Experts of a small language model.
Size: 12 layers, width 320, 54.5M parameters.
Experts: 96 experts in each of 6 layers, 64 GeGLU neurons an expert, 3 picks a token, a shared expert of 128 neurons.
Training: a variant of Adam for the experts, 613M tokens, 6355 steps.
Below are experts of layer 5 (counted from 0) of a mixture-of-experts language model. Rows are named router (the router's row for the expert), gate (a neuron's input weights, with its number), up (a neuron's input weights, with its number), down (a neuron's output weights, with its number) and show model dimensions 0-63. Each number is 128 + 24 x the weight over its row's rms, rounded and kept within 0 to 255. Numbers have three digits each.
After each expert's rows: a language model's description of what the expert responds to; "comes before" lists some tokens at least twice as common just after its tokens as in all text. This comes from a sample of Wikipedia text that the model never trained on. Tokens count by the router's weight.

# expert 40
router:125104142165104127074109095124172134159093137117092121127152102147095123146170110174113111167073135125129070129145133084090165134114108127143144108139106160083142075135102125130147077104103128
gate0:146090146121105145118153102148159130137133110149152164097131094103104156091144124122141124147131113154173115118146118178121163149146117141112136156145088110092126131140127137132135153125104142
up0:140131116113164135110131168117102161148138136100130072127132124146113139111150116165057074115150117160148152133177107139139156133120137113086128111117115127107107113153150096124146144097156086
down0:146156119099145145147104121123152105169093142111127172201122146117146169111129132135130136142106163131132116152136114098072114111152136180155124140157166139094128102132117114145114129127150147
gate1:091146128106071155185115122145114107112142143124173143134154140149147144146122130139177151134123120148149093140131119174095143128127105101116077115112101149131118130096120160129096123118108112
up1:132098132107130136128111127120183094135160140134107126118146119114104161137113074139164119115122134138153141125121140126111125146151116140126102092111102181076169148128084131142114125137079168
down1:139160155118127192115099092132118114101144130140104121121086158110078079108112127128116139132117095110174117120127154156133127143154133124114168090162130152095153109123121140127149135127130164
gate2:119158127128133172151152109122115153132128154116136171172141136160137149112077148116113142116138158145148148095123130120127141089133110145137111141136123125135142140129109162122169120111129110
up2:178151127141178106105129155111091178131172142099104130120129141160117134168154160134123147145120082137132153128150106088141101087078113141103159174162113139171136108152159110137088145117133129
down2:185137142139123179117091098120118122145156185145162137086128097174135123158108166151120132101150158164159143117132110143133127157167119163107151165145183152144123080144146079126133157132127105
What it handles: Closing quotes, apostrophes, parentheses, brackets, braces and $ that end quoted names, years in citations or LaTeX formulas.
comes before: " |", "\n", " and", " is", " –", " (Japanese:"

# expert 29
router:101113118117140134128108105132123115134133119141153140167087141125103177132085198135124105134136151131168098163178109139127179171125136109180107080137114172077160120122139121134136102140143135
gate0:074099095113127109147105144149159086093120133143121111163180128139109160116140107166133122096095127130144122099141108147130143130141160127137112154120120120118165161157161148134174129122116160
up0:110133139115135094126159133121149129115164129128132183141134128145107110149109123123140109103139152146141127168121116130148091132114140109140060137118125151140108094151175137159089132149189069
down0:109158151160142094123169168095148116106167109115131156125132145107107114153136122149150147122110134137115101176145163179130116102139146143140149136087122083149104077118140108121130095143142114
gate1:139125106142131143162162121127107094155167121147109142120147132145145132097127159147173106109147138139106179152150183139133108101155156136115112116137082136120152114109163164106100060134183147
up1:142132118134106149139095142099124148157131118157114109181158159104093103147137086126166128105085147122108189107125141111160138141148125107117137136139120139117122183151089140122110122113088122
down1:153158105170116168121116119144128111121157153143101144142156152113097129090182136175153135141104118134165145121182131107113132139102158141118117139149165112094132151164098106122099136134142089
gate2:138110142125088139133145118098117129134132079128159152156109146160137122119120120105109171122134149158125113096156091141101127130103136130120131164085120158144121115134133129125127116136139107
up2:131156144115155095189092111151113079141111141142118104136161144139108150106156124101158138171115107148183104138149107118129163133122139116076179125127136132090130106105119103113103127133103067
down2:118112100118099131145114109091073121124149126138089083172148101141115121117153119146114123122094115160151144106137146080132166092118136100104100138143200123128123146128113132120102117123146155
What it handles: List and infobox field labels and closing-parenthesis tokens in credits or careers, such as Past members, MVP, (2024), round), episodes.
comes before: "\n", ":", " |", ";", "s:", " /"

# expert 52
router:132108133124129123130159097115157172111167094131097103096102143099116138133165112134122135135148094120154148154147099116128155149118145082085159108149126136147128115153150098121096122133101123
gate0:105147163141070136151135130173142126103084131084098147163175099127146154113158102089141132205146131129171091151137110108132145106113155090174115187142139130122124134117147138106134097171119120
up0:120124180114134131096128136147148137143149149125145120152176129129115124155147156117139114192113123131116141141106070124156138171171184163144096153099102122091121117109079126083119128142180161
down0:131143108151125077109095152137148127144144139130106108097119148093142161156135130141126163084139170091138161123147125141109127100081158140129160087150143121146127131115094129132135122140125129
gate1:116128100114095132132142111146136152112131117140102118119139117180109105150162178121143133134087117157100127107143148130133160117140111143157076168157123117158168128103102152101157102123118147
up1:087104139112173142135146148148120098105154110157120114146121104149091133113138127165132113161079138139143129130157184096122134154118071136098127129118097107092167108186102137155156119090099139
down1:117082094132130087116091139123121092156124125099139144161127115128152129113160179140127134110129091135087145116147160112129084144097166173116114137137125119104138178127147144154109096118146140
gate2:161134145138124105142136141109143142117151092118150140111155169170140110129085135118110141122182172175146093141174141146147111092084163135096110134131154147151115154120172118110129149131132125
up2:077126116094127077153121148139113117150135099080126118125165106186130149127118086156108140113106122150116155139126139105172203106122140126123138117116152122106155106117116118154091095106165134
down2:152102105141148116136154116122134125172157125170098110110113097123098113155093129156167147149129169121089141100093167112132158154155113132129083139144168122159102126171093147095143137130132135
What it handles: Commas after years or nouns and clause-opening conjunctions like when, while, that, if, However, as in "Since 2003,".
comes before: " he", " the", " and", " it", " she", " but"

# expert 1
router:109161120138127124100154174171130159102130129147133128123122150108137080148100127118099148140116167102121118142100137150125154084143138104153159128099157129161111152092120156148164132129142108
gate0:151127126110117109135157157111115144147097107116110161151155160102160121107138117099185085164113107135104118134113121149137107144147127114148125122147125156157123152145134149138153117133121115
up0:127177144085131103111135090142163163097136120122146096138124126143158141132160140134107115153153168171191127153165132132121093169144154144126064108116092113126129134104136155163115122125148134
down0:130119158140148122171154156152148164104109183099117125141116115153146175147093120144115136128178132132146134148116116092132151141126100147157116101150078143131107145106110126114101145105173078
gate1:131144126126094125151153130107129117115142160125100077117153101153162093123170162108159117125130146121100160145137149108124107106127096112122091131129109154163104165165143119142160136160161184
up1:135109130125103099171089143106146120117118094121132118143147130116154094120121108167142162118106134118126162162052124117130104087125077114105115126122086164154136112180119123121144132115135108
down1:104123177098135110121111128144121114164124137160154106119115145126109136161120149122135128155105121075125079123121099125162107111151131125127160106138082144142126115117109132172149102130127081
gate2:124108121116118114144121125098095160120102131105106129110144096181148154105122130098127112171095115159096103165155159118164106123123128118159116115137151115119109107101112084128134111114123142
up2:138131169110126091158128098107139114123149098089127107160151122113137180110131100116167137102131162125153166108130101090126163165122172131123148119098119137145111139130161138135068133131131088
down2:147085149112146121139129127165193176107131135164150193112160099117167117131179131110088152105117152168178130129112138124146182124109174118115165113121108125085067136154120136149092142119116111
What it handles: Head nouns ending names of institutions, wars and bodies, often after the or a proper adjective, such as War, University, Court, Order.
comes before: " of", " in", " and", ".", ",", " for"

# expert 8
router:121116121143096120100159141139116146159100095127087114103131119090126118162151137063138168158104156138129083143120107123157104145166112122091108104161106103109148138154168141115133145133132174
gate0:126095151143114091127107139149090138142131111119115151112184117114132148097162087134081118102138172125142117105093102166127131132165121151144105099119168142143152161101146145135144092160112127
up0:130103107111124095135155159158122163172091117135103107120131175167125122094148103152113148108173170149154111147111102121116109141119127136137140118128103150131146110179155132145150108170155132
down0:154109122093156127097142146093126109133089089132135188121100124095147120133136122157084141131112078148135105113166110094088112146128157140114166110127121152157154117097114102156173185104140100
gate1:105178172142101104098149141132160078111186140097152161149137139140172128111165116141164130133133091162121124121110117136137116128120129101146134134153141081103131120121138117136123127110116160
up1:170098126122156140137141143079092137136137148119144087086132139127093142144137127138120136138085136112156177143110154079156129085115102133143112141116116139102132112155093152109139130132126124
down1:100115139102125150134121176093163143099135130157118152179108155114109097138112142114166138119127117114147120151151116123136139143180083146137121134128074088108105108104129121130132134140153115
gate2:128122175114142094123130119129142128137109152128161080093111146161123117119121089101143130141134109153120138119135144199124120135124145111183159169144147134107093157119153101134131122139131140
up2:152147134113164074115120144104134121140112122081073128137192132165124127101134079123112149124121104172170169123140152094127106153127128165144177141159136114133102169094137115056131104149127161
down2:143148071145146120117151094146170113159166152150160103118101104148146184139130155145129151102105153158147122172207091141116167129106146123124100165137151138111118092153152129105120104125136110
What it handles: Mostly the preposition of, in phrases like Round of 32, 19.3% of households, List of goals, plus from, in, across.
comes before: " the", " his", " a", " birth:", " their", " its"

# expert 3
router:143097093146127120116141119167117088108091102144108142146137151144126116099139145142142091117142135102116125132148135130162153156154096169161090119119122122125135090109188124169139086140153186
gate0:112115134114121125107072164126145104111113120127132111131126135113123114080151133107107066095102153130163087125127136158109145142163128111165132132107155151144092143116156139115182150105138149
up0:167092102061157120100104127123129119120104129155166110108138109152107123144153169115122088100120129113140134120127158169145157178150149137163154145106104133151134102120157125162155113099167130
down0:147163139165133121144100151120124150142159117099094115103135149150119135126106125146118128107144134179191107157127149116122118133144111087120170167166136094109138146181128132157099137125080115
gate1:133119141148133082131111082119114073143093147135118141153142131111161169124167137147173121100098092132124144128127169113121109094108126134122099098119116092085159098136096159154155096196108130
up1:136136164068136118130128153134126097099150148127137123143146105121099126098124152126136162121103154131134148120123090139121093134126112138160118113164119124110160144158147109154131154144145173
down1:141127138126076176152127109103088122146142165119121167131130117114115114089107139122130139141150137077106154127151111126103151077126166123091094147123134105066145130167127132121131113092107131
gate2:107097182135134130124143140156098152103117115101102115138148177127144106144118127064142120122166103128147176154132173172110115112136107105140133159135121138162143105112124101162150091107150130
up2:130147133104171104165125136132159087157124161113132101117127161204105177099083122123130123139122124152117129153098112118159123110139139091092130155131139151149137166122121118076135089147101097
down2:101095130117139110136115149165142159138130159088141087138142113122069195140137134114155148132114101139103180139140167102165118107106139148146139099111123168125115147134132163138091125143153144
What it handles: Leading hyphens, line breaks and field colons in infobox-style key–value lists, such as "- Kingdom:", "- Founded:", "Binomial name:".
comes before: "-", " Born:", " Species:", " by:", " Coordinates:", " Country:"

# expert 25
router:116098129121163131108152117165089066139111109145127135154092115157143109094124153131106124123140134108134137151160148085105169173174103176143110084121108117141140091120170127155148117155137136
gate2:178141146140128084149135113149116132148139135127159134124109169133142122147084113113161146138148157106136146095143156116118116166114115126148143127104161147121129104112113137158094134142139114
up2:125123166128127117164155142112126104156102094078159149119161139123132125103135104162133135175130140128113123080144114132149106146168159118150154150112155120160163147105165136153112094122093124
down2:156161125103122126123111166138112174133151149137135149118138082124119162115120111152097121199130126116162119132096146123114075134133126103128101199162121112142133135074103130142133166114102148
gate3:134115125105132128090124132125167113135135136140106167091113132101143098112144079122127139112181138104104114126160149138172155096142147127153173151131146149076128097143144155137126090093130161
up3:167133135146141145143140149150144164130095132148135109120143156102115127126131114117089172143105081135150138103175082120130094124118150135130126099144107113164104132106074112139088131087121119
down3:124122132127126128144118159108093098125103159153122138153075135142106130124147118152117114115117154142144144132105138161119108174129161145134161160143154106167118105115127153116113151139125107
gate4:162131125104150148132137128132109144132172162144159163112132098164139169120126149113133114125134129115144121104106125142106096115132168108155135123110112117144137125147109149126132092120107125
up4:184105119137130110144102119112119141166132108117167170140131154155100155138167112128130121135132093103143126136142132120142129158130197140135151170130123121122149076120149119167063099141099113
down4:141102152117138118109110080109153115109133103103140095099175146147076096149128142162154097107155130139119144150156105145160172126090120122168145163141109139161135140144112140129177106171104167
What it handles: Line breaks and header words opening infobox sections or lists, such as Preceded, Succeeded, Personal information, Scientific classification, See also.
comes before: "-", "\n", "=", ":", " by:", "Personal"